Weights of a small mixture-of-experts language model, trained from scratch on English Wikipedia.
Size: 11 layers, width 128, vocabulary 8192, 20.4M parameters.
Below are experts of layer 6 (counted from 0) of a mixture-of-experts language model. Rows are named router (the router's row for the expert), gate (a neuron's input weights, with its number), up (a neuron's input weights, with its number), down (a neuron's output weights, with its number) and show model dimensions 64-95. Each number is 128 + 32 x the weight over its row's rms, rounded and kept within 0 to 255. Numbers have three digits each.
Before each expert's rows: "comes before" lists some tokens at least twice as common just after its tokens as in all text; "comes after" lists some tokens at least twice as common just before its tokens as in all text. This comes from a sample of Wikipedia text that the model never trained on. Tokens count by the router's weight.

# expert 87
comes before: " |", "-0", " -", ":", "-1", "–2"
comes after: "|", " |", "-", " No.", " #", "PS"
router:067123108146107139110114110137093121071110130176103116100150172117078138139183107074121132103096
gate0:162206107116093126095140194135119101131179102119136158130133147106136086157140163027088141079109
up0:103159197159159138136065117147129116126138113175118196180160110110177139104192164167138118133140
down0:115165132089112126119162122157137073063113101140166076120105157178136110152073168103168130178095
gate1:112140158134160122104098083122125080140114118088135097099108108120144114138167159143167153125118
up1:134127091114118088165129105155080164095042145138186145153156086133127074117122099185101067168080
down1:136116062148084119154144157085096129077062102126168184114097155093105081139147151190106141150122
gate2:164151152141129114159143088160145183144143104186132106131091118120126134085122158105121104062101
up2:122166157162131113150135149071157169088117071080089070164141206102141173092161089105105097105145
down2:139131049155168147096130173137153221135114121149119082172105147140083104119135159143146117099107
gate3:116206140189124139113102151154123121085161093181113107133165083137066110081081123119164171079113
up3:146088177156087133114177144120137145147149081120122114100134168123137162154106101131152082157177
down3:120229092198153150126099152117117143111127091098137157201106138101153124156157108161142123096119
gate4:135137124091121114112141103185073139123119211151074123127083089157128128136125102085159138156120
up4:107115191093115118081158140085158147143109127120076133189137118103101095192106099152110113125168
down4:114103097151087140128118129133123158112141144109156125093016155185099165076116159179125135172153
gate5:124137139118117081116154141093123114126139149100136112130072099131137082136191172116175074119112
up5:111096119108174116173149142177118108132132100104145200166116110076157141159146107109138106114150
down5:102142097144124106158189179065078156141087094135128089101163101116155140137133137130145157166144
gate6:145112123133083089129170100160100082168145097129115119075166154138104097074161172105120144116148
up6:116139146170160093154111130139093103101135147158160122094166117123117197154159166063175145119121
down6:141202112155128093166127119147136132125174095136107092117162133111112176140172102128114146100197
gate7:133079125093141145100112123154133140152137140142027095124102104093084135128145124110143148081123
up7:136159094189115142077121143098085196112128122116167125146148142112168135122159099137140109153175
down7:135165113059100171146154167118166104137190137137101160059133136142124142187141100144092141098118
gate8:142093104121130092147165093150103185095201125129155131148127166156134182127206170150084100121133
up8:121134109165188121146162092127132106204117144109098107216150150138150130102080132134154132099136
down8:175161085150117077110226130131163113171140188137135065167166075111097137080133091034144099138140
gate9:195119185125082144167148152104099134061101154209110126113152129125168100166120120136163174143173
up9:115139095088088100118111068167160135135076079150128103114119121163183193068118138134150084139123
down9:178073091161167183086077134139087150078117095142109143182130131132150083197098161126144073120121
gate10:105119097114112150158137104063143085212143148154156111088131177060166138147150033120192110093105
up10:141152117156151102121112128115100126173132115123151218093161084125089109096157135145108187141132
down10:156146100089117126134107146140135118138159069134061144125107175085182177091119139146186145126109
gate11:109213114155181140144133159159163131143128146189120097128190105122105089114151080150128172193151
up11:148110146107089098142160124136142118067093106126127125122089179119109163145109080107154094118152
down11:123151139100194106141070114105071109147149129133194104141074117182153078148133107171080097097131
gate12:118130147086124087137139167207129104119103109107140078087184080182096126148102129135086157085119
up12:164106124151110132141105128086142124115163113201123149179143144121141088060162129097115141134178
down12:134114070105082101158097142117144121136174148102108142092125083071112089091192110130155174151123
gate13:180195108103148100139114075120101216137165137142102124094120127101117139149110088127105150124158
up13:172135174132102153099092116122158139152098091086110133147164120165102193100074143173105143122139
down13:111208158156158032121061097104163082117149137177161126110125078109097133131091137178091065064150
gate14:100109116174084140155087130172143155090121127162127138074139174119105092088170109060112110181145
up14:155102151156149157152157167163148149090122088068134138140194139161125123145137107168088135081106
down14:129106106080140181112144155155147143195074134108156082114168101162120168100134150144183151131159
gate15:107117112086107143141097122105081144134061113144229113146169145108154151152073089132101136198102
up15:133134118181113131163091132117078076143067088168133126204163072108142173110118154166080095097139
down15:180114164178117156166153111151171135155112115113162105164156050139144087135119119198093115056141
gate16:089161081135096126084129136184150157180110133131077100051108153147193150109164111077137142166146
up16:122182146102121091171138155139152074167089120114131071092135109103189088167090145119105100153198
down16:127191144149117123096141109167085110095129130191117105134107021121130145197120118162117058082142
gate17:059104099142132118135093159166138089141168128114145156098119082162083093108090138179135158104099
up17:143143178112123096113142152142156079105152115137055121153111082106184164118102135158151126151112
down17:101140161147129111111147161089087191155100116149094078138106123104176145131127073137110178123164
gate18:119158101189098118187117107142129147120166075157089112162157162148113154140074060138170116126145
up18:110126112122131132090171072170153101131136105142133156159117059102131085143097104151154154122117
down18:130097131117109112090112140080133165134153104106098099176103149166146159126113114077096090119175

# expert 40
comes before: " of", " in", " to", ".", " for", " with"
comes after: " a", " an", " A", " the", "A", " his"
router:080088120071142125101152127119109054108110122139170128090165092084169096173154100131105133072119
gate0:170031146143148099139081144131086143146122123102148159105117103150131091115217143121105118138146
up0:111114099117078150123127114157171081118126106165192126124128096210143117094128149162126141127161
down0:177117134111101125186179103162089125149168108134157118122145110121128153111093173080101036145154
gate1:112135092076182142116076160084096144093154059125139105071113106080141091080172180147116165100134
up1:120167140136106133179211145100139148173120187122071096150095086104154107227152107129108166145122
down1:160131138108142082118174144168160101153138126136175134094127175100134104085096163160164170110132
gate2:072097101102117107200115122070127075059126133179114103116068111109142150166127104102112144114169
up2:141147108120115127142141122094114118095159135122152086109088143184111097082102213131108105161102
down2:151139144117104118103089104123171115104143120114076091167078101156167127103108163181196066164087
gate3:104141204097106072158094125137113126160168124124132148114121061040142083145153106160057183102153
up3:147104135156090122162108093154118107173144160144156154193096114137126130109121102095178089149223
down3:082102133152138116126091152164156157157091159079106120163177160137146154118134134147083087103125
gate4:123175127160092207087162128098112133163184155111116124137128157112066075121091095122129172146113
up4:160056139174136105107122123134075066144132121134137166116129161102141194163113164097123141160100
down4:132183126123103035157108095105140119123126102136141174079130180112164090081146144116116180145098
gate5:138114154151119123171133161106180116127141109124160125066094140114120117109114118085136061172143
up5:127141101119108126126128144162147076167149165108174164187111144137128130107085187116155145216151
down5:139103113142138133123150101134118155135157097129153091160100144099053146144092193215137066154159
gate6:096112095038111154164119166149112131169106125105150134136087122113102122125087088127099133123137
up6:074133151086107074170114109114124134126141118098177077169132129146113128128086149142074131146216
down6:116140185065136163084126140135096163108118144185126148071106106113107141159103137098101120137127
gate7:167120154127137137104101156172142095153134145119144084143064142115111109133139097138164130108125
up7:101146125130121140117109179138201114020112137136112122151161170122178157128149081120130148134167
down7:111086147128196128109133139053131096108120154110122153139168162134138109136099059091076089103134
gate8:056097137174069153138103163169150137156111141163131114097144113127112095125072112116130135173093
up8:143138194139150113082126152109092178110117115158082124150087095092127085112119133136141111125111
down8:059146150174117139089108164126116155140160159176168109114113139157128108057079188174106114155157
gate9:156136106188150129177132139148167116128164121139112121104139103075128150123114151053186157127155
up9:127098180176128143143105113107206144120104138125102122112121128119165096174151198121144207147168
down9:082161164148140162134133106113147212094095138089113149193139099099075119119129203147089144116096
gate10:125100072149097117077097144173151173115066143174146151152126121152179124155155108191134120110107
up10:079204171075088182124148093109143144131165126117072126140126074143154095141081090094093121093163
down10:121153086128072117171088117090141131111161139161152149138160135125138117217165127121117113137128
gate11:148151090176128067093139135140102127092100091148093161192154098114175116132148107099084119071184
up11:113241096150101129120154146112125113098106155148088114114134116085120186106086082140119115104189
down11:201145126173074098148131096104128119133155160176115187165138097093141114082139114065165138115083
gate12:218105146066114123195106117116159122082142120184171143134146112108102146126137079112171129065144
up12:086149152121094178113089132115191156152101112082128170151126124101083176198061133144106088151123
down12:128156195153098130095129148136106104125070159120121138094154145141148151089151085135147100094084
gate13:096118100027182049075112106138123136193118093184124108119093115099162071203110135153138189128084
up13:126148108099182169142079128107086133069167136134080182183161081134113122148148120135076113186087
down13:147169114174124082105156114172149138167187110099161154158092142125111141155065192094135102111159
gate14:153113181148146117154107088144163112052168048149110124135094093148142144123203142092138107096195
up14:100143090112069148130153108121167122147104129155087180118091127123173151155161117131126113090156
down14:144087109128114146194142102157159174187132141153122095158151125145103152144109163160120097156067
gate15:036099166127197088109146076131178170147152118157068153142183104098104158197139111153145189098113
up15:098130103114107135146114123132133091115118128150176104200085122136117124080089125119131176157140
down15:120091187131100053102150139118117130118200102111166120110120137114135135156085116151142178155163
gate16:141056092178117073141121083116079103142117110095096126114098143114112166097119073114144184130121
up16:164135125146064156122146127124122128075086152181129109168147151160091175119110123116136125141096
down16:076147177070122138115141188113157095148116062093142174086148086118229141160145145120122071139096
gate17:173110154115085088088111088119126142159102180124154153142077140103119123133144132136199122179151
up17:114112189131127177194106185107145156173168083155153115162169157103187146125124143114148022182100
down17:136130083150152122106187191116113123119142121119101094185144186082126138118117069115099110111124
gate18:167143112143131176162124103073126133158130073083079062058102104125175088158144101116073091207149
up18:165147155123106078159091127118080120158124139070101198061111107128160123133095137191197106141117
down18:136094093108088168113058107147122124157149116063156138153128108113144148092127094134081134133109

# expert 83
comes before: " |", ":", ";", " ==", "s==", "(s)"
comes after: " |", "|", "-", ";", "==", ":"
router:114114079135146171085154102116067109085103124160151138080128101106137065145183132094151167092110
gate0:151071080115136160091144105167164137107196157127125084079145181098102048074126126117069107125144
up0:120127145166160136144146185132134085151138185133096190040132104116166153067144155190117131123115
down0:130141121134091069189159163134161178105143119110116102174166082137124102059095143107098152113086
gate1:108148189147130108122084160117122097107134132123070154113089144063148110128141177115220133171094
up1:163104080131171142095137136129159133147150092169108150115129118142122170144105156143103120157134
down1:154116153170159165141126162111166099125103137149151124133150124089153146179074127117129142160101
gate2:136166094108083126145155157110139119178100103107175143140139085192083133132098141126145176097149
up2:141096167160115128102112053136127188143098169117119098155128120143123103078113140164137058135142
down2:170128134168151143118066094102101119121137160114168057117095094130091163077123061128143182150121
gate3:149122157151109203091111109075132078136115164147154165129119116151157152169108124090128191081120
up3:147093121124152170058114095115141107158117071157101078176125207100137124112135092110140110148085
down3:135133125109101164122114139131117093094106167092177115136152062122148151124117088128090077098087
gate4:171083151162154186166133176103132070128089107112137097168103125174123155110177136067095067075049
up4:113077107149175104114112125107214144197093155134098143168131157168123145161129101113140180075127
down4:106100078137104139136123133104149120121104161132176114171127118075036154176188117073196103125124
gate5:086094094172167126154151077117099160137144069166160161106098128117159099114151110112167157174152
up5:138110105056151098132107111141052068086123144189122158132159073155100110099122146133163152116161
down5:125116134098120164116148172131166087135106159141166149127166130094095127154064152096145053096108
gate6:158090073067154124130156125119119154179115083084108105099121146116109124118169139067114125130122
up6:113156152157096196137121126179087145173140151141146111131163088116130080090143126104160061108134
down6:128171108165183110153083128080029117146123125163082138103111150182107069118142123088148145117139
gate7:179062118126169184159080147086108103105108167133187146141094105148093097166137061132140119115137
up7:127133089132171128111128119101113051115156197144154139167098158091152157108179068113124153142136
down7:175139157128131112102114108137122147131141143121130188171128175136090185101147139131140126174097
gate8:133147104078111164106202152164142169137108102115083126110113094065107052146148093097119133102135
up8:166149139105145131129186093073140117140108138128103165101163144124124124100115137156073139132152
down8:109146140135152124124144138069152121140150159183092086103167156111104107130115123151081089128153
gate9:105089137111176208116148172135136132160088111095117131115155069078095091181125155081106117127134
up9:115136163098181098108122186164175107205100098109086164172144143111128135137121097163146148105133
down9:158129101139177114124151136113169160178086121133134061117108159111129159150128159161210152110165
gate10:158151085075178082128132106170105136157066114150124184122127168100163138171161171123143131057125
up10:139146108137144129115135155072107187159128127143136142135132202093124134086120208085175173209131
down10:160135076089086129115145174112177136149124094114202132117105217126106125124117181117148097124158
gate11:157168115213069163135093122109109143174100122130103071157178097135147119157136198121139127120141
up11:123157092183130205103116193124141137048137120172113116096141130097150105090148175088135172135134
down11:103136142188104150132157129116117138165161119129151143169126092093077108123109091164164153159150
gate12:145135078144078106167169127129080115130174101202169100127148125150116123130130121048119071162151
up12:114105125141102180112091174110136158116085070159098059070138089063198133135128092126164146167129
down12:163165139100175179151179099112146113115121130131121147156100140137175144135146129172086155087109
gate13:084106087148068080060174121136162123072147143166205090114164141191141114133164139198167091128133
up13:159178145109181182164140086115106188097117110171108066130095132168128100096103111184126100147124
down13:125135156173153115134178126203109180115100157068148190080091127163155130123106154122100192079110
gate14:124171104109151130121114110069100107097140098118105157084098080180123131117099100132150164114141
up14:105154132159114101157198127115193100177098094125161155171120161151075124117165146101208107119147
down14:151147130035193053114115139123115100183130109094113157094163144212117156146118092144138164116142
gate15:076152125067156130163086142172049158142169137099107098123184078111188168133115113070164128101078
up15:132116126146125119145162122089129146168125132141167116151111115120052189134118112141079131168092
down15:193135171114133165136141107146117131146160100112090156113096232210078114168091124134081124105093
gate16:125091086122102169159128148149119180124114121137156174179111148102130079108126129101222098140078
up16:061124130097135084114146115132129110064150099108096159115184118155154175129111126152120150098119
down16:143087117136090158155201144122120109147099067108194144163083183182144147130101168100130075165098
gate17:107154137077164069184146031197157148177097109118100132140077158147147071137137179135142146118148
up17:161131080063128108162115152203152170114148168163150057110161150135123100128082117085146165093114
down17:158151194056162101147069149098080148113097146144144099104081154150193128148155101129122132112087
gate18:156084141140068152091135167115147102075170070190084090111106116040117104113132126163150167101143
up18:139171115108106155101174116138104173156119119171107177113164143136136143121143109127124104072141
down18:112151142182173155184149126071080123074122127135084153133144163119104069091108090134156167070164

# expert 103
comes before: "s", ".", "s.", "ing", " and", "s,"
comes after: " the", " and", " a", " to", " f", " w"
router:101140109082138144065136104104104089106110112140111164097136116074151110166152159116123086094098
gate0:166114142124152116097142180134102179120141130110102164066108084119140110128152169127153067084111
up0:092067132149096131174108133174160096127172128115150158172182171157091088129101118110136148161113
down0:151166136085132127202050084141116070104119096152099132067136142123172114103144191100152144098126
gate1:097153111191137063090119141132138158110138112211084103132090110162109088128066155122100145171171
up1:165159092156101083065105115127126109122120111079148075118142108127109120137130099060094063121121
down1:105110187125151136121110156107143083116134153153204141126137123122140090145152020091122158109156
gate2:124188170116111126095083094170091110077169113107092133102154112064146143131115125207135089183151
up2:142139168148101099130175122147130157128131108192079133087072136180165154153135093171120121163096
down2:071102153140140145139177136118083156117117150133147109118104081120123137157125114119102149155097
gate3:141125159143128164093138092126162138107164164149073170123147163155094085152117194124089130143136
up3:101085121134133149107127150061070178064158152153160137172132113214065165133164138066121155130133
down3:123077104086118130150127145069110072131164147088096130093110112157111166135117137091157150107145
gate4:177136152098122150092168138086062110116127115140193139178146129095123065190077174109165120130050
up4:161151127148076108212100136170107102121117111144220135116147127128129101132080148118080118111119
down4:135094067131098164091103108142148110187060132101153104081169120089076100187102087113102114137138
gate5:182151118092131114068079100078096199096151138109160153122133151091186151122073164137150089124149
up5:103183128180139152101089157182124162173135141102156077091132174159199080115150105077119140157116
down5:131155161149145105080126126141098139101183141104158136102139127122156092143146088139184208135077
gate6:102156160092162109169096163171123120113152082103201161140146127085079095093191087091110125086227
up6:133138150120076096118137119092089143109177143150104171071117117148150195077153117132163217175152
down6:137130063128097162148133088125135124174081094124085149137073108148110109137138208176154127111107
gate7:165160118155186123116140150142161142081192079092180104060130131144162112203180088127120130152116
up7:139160162105145133067143109127127113141085176124126186133165100090181162174131108219100142141121
down7:163177114163142126081157080104164117153096082078125131173084154070135155156128095133108087153146
gate8:125125167131089115115164111114081129157155191157094103090176044146199115188152148090135113114151
up8:081133138042156099136129116133113100099141169188062166144134147100104131123104119151049144101173
down8:178152197163125130161091162194091066141089165131137147096194064132188121157119139143079097152140
gate9:106069104143094179089093176108110073148144191148040103122183115127143136161141148102112104078116
up9:129104129134160138109143106194098072115126066074131158147125098172102139098197180103153086105125
down9:113080120130131135119099117097106174146083115067122118171086199135044161118089149128150075181153
gate10:094139145132135186096093159095121112078130121083109143073118097188063132126118103157140113090161
up10:123131150128103125066082107118073106052179173174128171070153143057163134099152133098144110098150
down10:152197123105149039186106108119143134110098156153121129101103148125093132111163163153094230128174
gate11:150147106146103118119130112054099139066127130152108107206136126129181096102095211147165121117120
up11:117149149166096188183141124165138186104178171117135074172129126096098148131148110124105139160110
down11:108177081164095162087080113112166142138102122137119109105111138105154208143155098186101144135096
gate12:092109074079135094098129147116158169187118112149157141125125135098102101096145117124135133080155
up12:168157196136143174131105137125088181167091061169184124102133144130081132108113071126091112126118
down12:129118143064150186128128108112069143077133079106083114135127126160167123161120160110136097151177
gate13:192134142138081144155107101115095083132135138115151106053178112136132078216147148110106094159112
up13:191142194182082129094139150159116092108123120187106119153096155097072107132135128109102106104047
down13:142173192116139061133155116125123153129087112132189133111150135108138110128187116174127125099155
gate14:109178109133135130112090124108092123127113146050136122144171113058123144098112160097173163126195
up14:128135151099091119114110166144094141129169137112123179166110168065100111100158133121101120133094
down14:120166096066111079096088157151132181111140116161102111100149123142074132119147088100159097127132
gate15:047162049080130090090139080095146180078115104095123145168119117113191065119170097157129118112113
up15:136063146139150117114113106187162084116110143096199185085145119109111160145094136105119068117109
down15:135081074155126173131128134155150117140104095114093065063151161143084087102099150104120074165147
gate16:056110178123127154039090121146186134151158106189176111137188067109127079077125131090093119128083
up16:101188154132142067127130153066093135084147134157142113093120097156092084064083159153126138122098
down16:179169089101102183125089092131154184125127092103130153082177127202171136082142152142145155094143
gate17:143151137120070063130103127099150109137103218164206183134128121185113115159195165101162156138109
up17:142164114166110144125197101154127086083140088134101103132124157086194176199113136121146101079124
down17:113161122125066159105125141177098154108165114201101187192089134160122125149137176131113158155093
gate18:151087148079162176165170119131136145119144145062065169144176172129157159155207140122107160174119
up18:141077107147082141150139124155148130140187077076164104179150132118129100156209108115170156136146
down18:163149134093141140119156126133124106120133150083126093144123135152169082103156125145108095155126

# expert 29
comes before: " of", ".", "s", " in", " and", "s."
comes after: " the", " of", " his", " and", " for", " a"
router:113122021133147166092135080120164108125103106135130120114155114088146101112155134129120113082142
gate0:145088139144152074174112123102180121183120131136103101124142159079148114164119142104141103116140
up0:157154084092143074087099139078078090160168121092072131127128141071139108059137066166110129172162
down0:126058097105083149115088089121088099174106132118124213081097080107114083121118102091143140111176
gate1:136161117110071124091104182148160147068083163120079163095084127135152122149029139143148141139156
up1:107124109108148156116141141142107161170065072088146147177148098132095126092129087141167118156114
down1:099120098169166189182185119118245136141116116114150119177139131090156167131124106159133078122110
gate2:102188098116168088083111095108209142114116145145042105172135145172160123149136128197158156089099
up2:119074159167104073123109191038140096085119106113144138124163089112147190142117081119114115123165
down2:140131128155178114109176144137132137093109137078142127136168141092160150122103154116151089171117
gate3:143126156103182121106078067080157111108113109128102075077143141085173136181125144119139155096140
up3:133113106037085135136067133146144155111193098119094143117089118124157100035117074105118131146149
down3:130088141110068105113096157114123140114125199107098124188158145133093130114099162137155097146143
gate4:130163091123130150119184130099193155228129122157150074154086145110102065114118079159104143145132
up4:137097119124148122097092121130111121128059088180165045118146140140152172106193116087115162170168
down4:073100123127144112131183170113086119089167166121091150139122098063190085127116128158108134100124
gate5:105172121138097116128128081113141107155103121074160076096130169114123087167076117124124152092133
up5:169094131034161156152139153073191088157118145163128155116140149091160167117215141157178118132171
down5:137155123175115144088122106106113113119121113159124137055151102117164090131147154111118124100103
gate6:159179140171123070089132139122169170080175102193120043177135125114078103173135081103131120097100
up6:159122091135189124152153112126147084129188070129089120118126160116142080176106107102134122156131
down6:159179091128174109226099155132100138109132110129156124113155180147130079138091140160116142167141
gate7:120104083163148109097064134092120156155157125141083083118091145101096067121109182142077151078137
up7:129101143128144113136083085114178117122139157125129123101134104109153109121191170122099160106108
down7:105153166115101086081133125104129082131123128142187128033183130092076123090136139117169164112101
gate8:170099129118138109099164109144139162150067131105151118063091119090100080125063177082178136171188
up8:145163122176127075153112133189073139081121067152094137106142147133163119192090119133160202183112
down8:125137148144151151153141105156120093072140125176109173073106092161116132168138194111114194087068
gate9:123137103165143147203206117140166152123151129181121090150140101053119089147165133115169140096136
up9:124145160105108108098132090147170094105150159130115160146131067129073122124044112080147116095174
down9:117099162153110105102129133115049098158140156148148193129077113119169128102108089106118100082107
gate10:105129114126171175154165146155126130149129147146086149151137128154191119143185122107121184186154
up10:163174134143163091140073113101147142127163141169121160080124190154113114128044143160106102139145
down10:171074158112152073132103168116174149121122114126105173138077131106103138156108151140119141070102
gate11:138150106097142132148107186114124125171083163149171116086152085158124114156111081110137069138118
up11:081140103141066116123118136125140096114144187188140131108116132119103092069092155063162151100143
down11:116126129087112176151135156175103116106147149136147123170089111138128109176115087073141158158085
gate12:074141124169150113085119154095175116102129099103206179136137129127116160080189132056170107133170
up12:130163136091113113111126153063092095126125138133102122128124167127120119147123085085080131138182
down12:129160123125124109059125106111155169156148060114106179125091106133075152087088148171092065101078
gate13:122168120174112126132115048086085105149094135163209148126131095148151151109155201121085120138147
up13:136152112124111142158142110120136167111052092161185115132154195138096129132156127151156179128069
down13:096076105066105088160143148144194133140135061127135079088136152140100136127119170089147109177132
gate14:114124092158101146124091132106161090109210111109167115088107199152096154067084052144148089061089
up14:138095102150103146118130089112118147154154146135125145093083179155133197106143139155096086110127
down14:128153174132145132141077068108092109144136120157105076114082133140154142076165146138089097121164
gate15:088102128131059096100063098184125139126150095113104131154119145179136090150149171180200094153078
up15:126138115168094123073177053153120152109091154140186108108151089134095123139121083129132174163151
down15:138137096074133105159202128157104135135165135127143094141152087109119138168173110107102143139132
gate16:107099152088147118114121104137097138097155164080067145105156079117128120120132113188157164083126
up16:122129131124108101182116091157166107093112183164109099134125110087179105124140116122130158127172
down16:174159115098084166155193176141169130183127153110080134115136060098126138136107124146126108139119
gate17:128127093160106076107140061091188158114172128125122133153126157074115069088104169133120138078176
up17:084179167152136136123081092111087098147129180169153155158075103085139104092158085143127148124169
down17:170124112192097132088081145126154152076113099117116105185116182140093194134112126123086149156057
gate18:134078087159166178079125186175151101116147107148129186141126129146130108111152123121109163089134
up18:117180134177189136152164142104133148137125110118142113094150180171044076113122098128128109106143
down18:169100165089085108168153090189145111173124118210106182110115103111056098092152120125138150100132

# expert 11
comes before: " |", "°", ".5", "5", ".4", "7"
comes after: " |", "|", ":", " /", " on", " (age"
router:090101088131104155089096102124082094094082134171145146125142112073106134152166156044143118127042
gate0:084134165161107171125102143078065191043134134089142123123108114195126155178165139073171149158136
up0:099078068149121157152136104097113144115178199164130153173094169062165148119153150056143047180132
down0:164165067137122156036141106201180081153174118111135166149031172113120202122170122098146150175107
gate1:081078199160164152070106065100129139124141096118107123083079179149161129100176166135158148096118
up1:152133168110123118120168145168110121087145140108113169080162133129121077137082107141081091120116
down1:161126102150145132092120154095152115047065138130139161164123165085071057139119156143130148163094
gate2:127171146145085138180138138167082091130106140232136145178103075082099116158150064111138166110095
up2:101112155202083114158124184126141133114108102184115159188101090071104114129134111155073097071089
down2:103166088166140115105131116156125127106127198081149139135143089125121154102136191066142111198151
gate3:143153192176095077102095157114151059151091106127144131137164149169116144128091200129090098039123
up3:148152158093148107120108093072101141175144126100154133142135168092114166183092052089120126127093
down3:147110084127118190085169163118128136119095125071181134104142117134135099133150117180076096098159
gate4:110091141141149131160130155053145060166138153198116145142121078124099146109094149117139127116121
up4:169153166134097129176137140218162181100149092052135116144174131137120120123162112144071117153112
down4:102067130155178188108137108138160115144096130115124144107135203097160174127157114134138111086137
gate5:121136173074132137102126126141085102132136152200099157138138092105046089137153103144131135140117
up5:108099178130076116135118086152105189123030159117138141124094147131084130139129119136200185141112
down5:153137087144178065114092152110157103158094121085130156099150106141128197094160167154130136129136
gate6:118155146073125154106088125086126116165070089118115119118170120096180119161152119087197104059080
up6:111080103134167147112025139141177164099128099091162131155097137114092143117130141174185149080142
down6:119160088095081114183105116069090146090120103112116122034189127156137119150081139056112117166117
gate7:151172101139083151107125090139127133178063181132163152151116124105141159126103142147121094115165
up7:137104130130113169076132151169156157148096125110078087069127144131142160165093151060142071095121
down7:166157100140058076110195094112127148122159075192091136113146113084147110099104142167135147150142
gate8:138113126134130095095151130127107126177130145130123151173107103133182119174133144098151164120074
up8:147147149129150062089108102089080089093102133119147098086130099162150156086094093181100159103151
down8:061074146136078126113146145089096129152184153117131104146047103140126154182126093102105136086165
gate9:158128123093109134142097124145145070165133136180124162154111102167156133135119179116126087102110
up9:132041138115175090157108136143217185148066112116116111148120078089114132130138146132151112125126
down9:207147128135146070156077137131135160142153115102122163109138133170086120082148117120068087101185
gate10:154153177126053149125121069130153143072139117137069138122121052109111130159156180059099114201075
up10:103054097163111177131145121140128134109091128087185148157154110117151145143151093151108129139087
down10:099079083166132149123125161135083133113114039101093103093126107154090105143146154078077116117160
gate11:119099018118195126088151200130159109155109112113148122163149108165068130136085122157098122124105
up11:105110147140121145076161113129175088113096154097168183113094130138139145064155122183103103143155
down11:121129134050129165048167095134135120096111100078154123129120130128065155130108124115125127109121
gate12:106193097133085103153152153157075151086110142146139123110073159094096148149107145152137122099165
up12:055125042125190178134110102135141088093079118087131137128138095161125142110107120137089079186171
down12:187128101158150110125179123106174081117159133116151187149088142119126151138169102129125186114178
gate13:134136099161119087144082094141124111103166126171116115195133124068100118134114123103153181130075
up13:179130116147122091133185130193123117140111100151175095144148178104094160116085168197085142112106
down13:148183168146163135064096133116091154103115162127125144154074069143079123020163144135119169139113
gate14:187096118123143132120092109142090100109127136122151205088107191144148126120167077070151082157057
up14:209103158092134130127181152138171160119144144099041110137116122133149109127104117168147033105102
down14:079045081159110215180170187134173179159156084103145139089147174133120144079155142123141137163171
gate15:124152132116154166144125197127118099099129115177205118109153186115087086125151138124115132127100
up15:101109088126175116142162129122074116128125112109160149113182115149175164163113160155128146102174
down15:167115106081106122116190116117129128108193065108104164141174131092077124070155160116082178126101
gate16:114082121157145086059112130137122137119105090142127172151113079155103132129169119054095107082140
up16:082125135137126093104172166113114149107107174116109092079142136157204178136123084107110144153138
down16:085149108149126115165141131054177183077149155159157156145114146096164145142159096146163183085126
gate17:059148086156124139145169093129123127109171174089121100186171174096138165141147149103156095042101
up17:094154133121132155161087173149204122159102110125060155131136093186164082136104116160059079122171
down17:122137154120088152108160150101159118150105090137101161183181076148080089126154082128152129125158
gate18:106153118071139094160067105117104075125129194102167106095164140106140129170083155142133181100115
up18:139150127122156104197139082122058066211163096191119163148149114181134139123132117112148123094108
down18:110084091153138125148170098081145084133166096190130116148118178113109142203082071148162149151141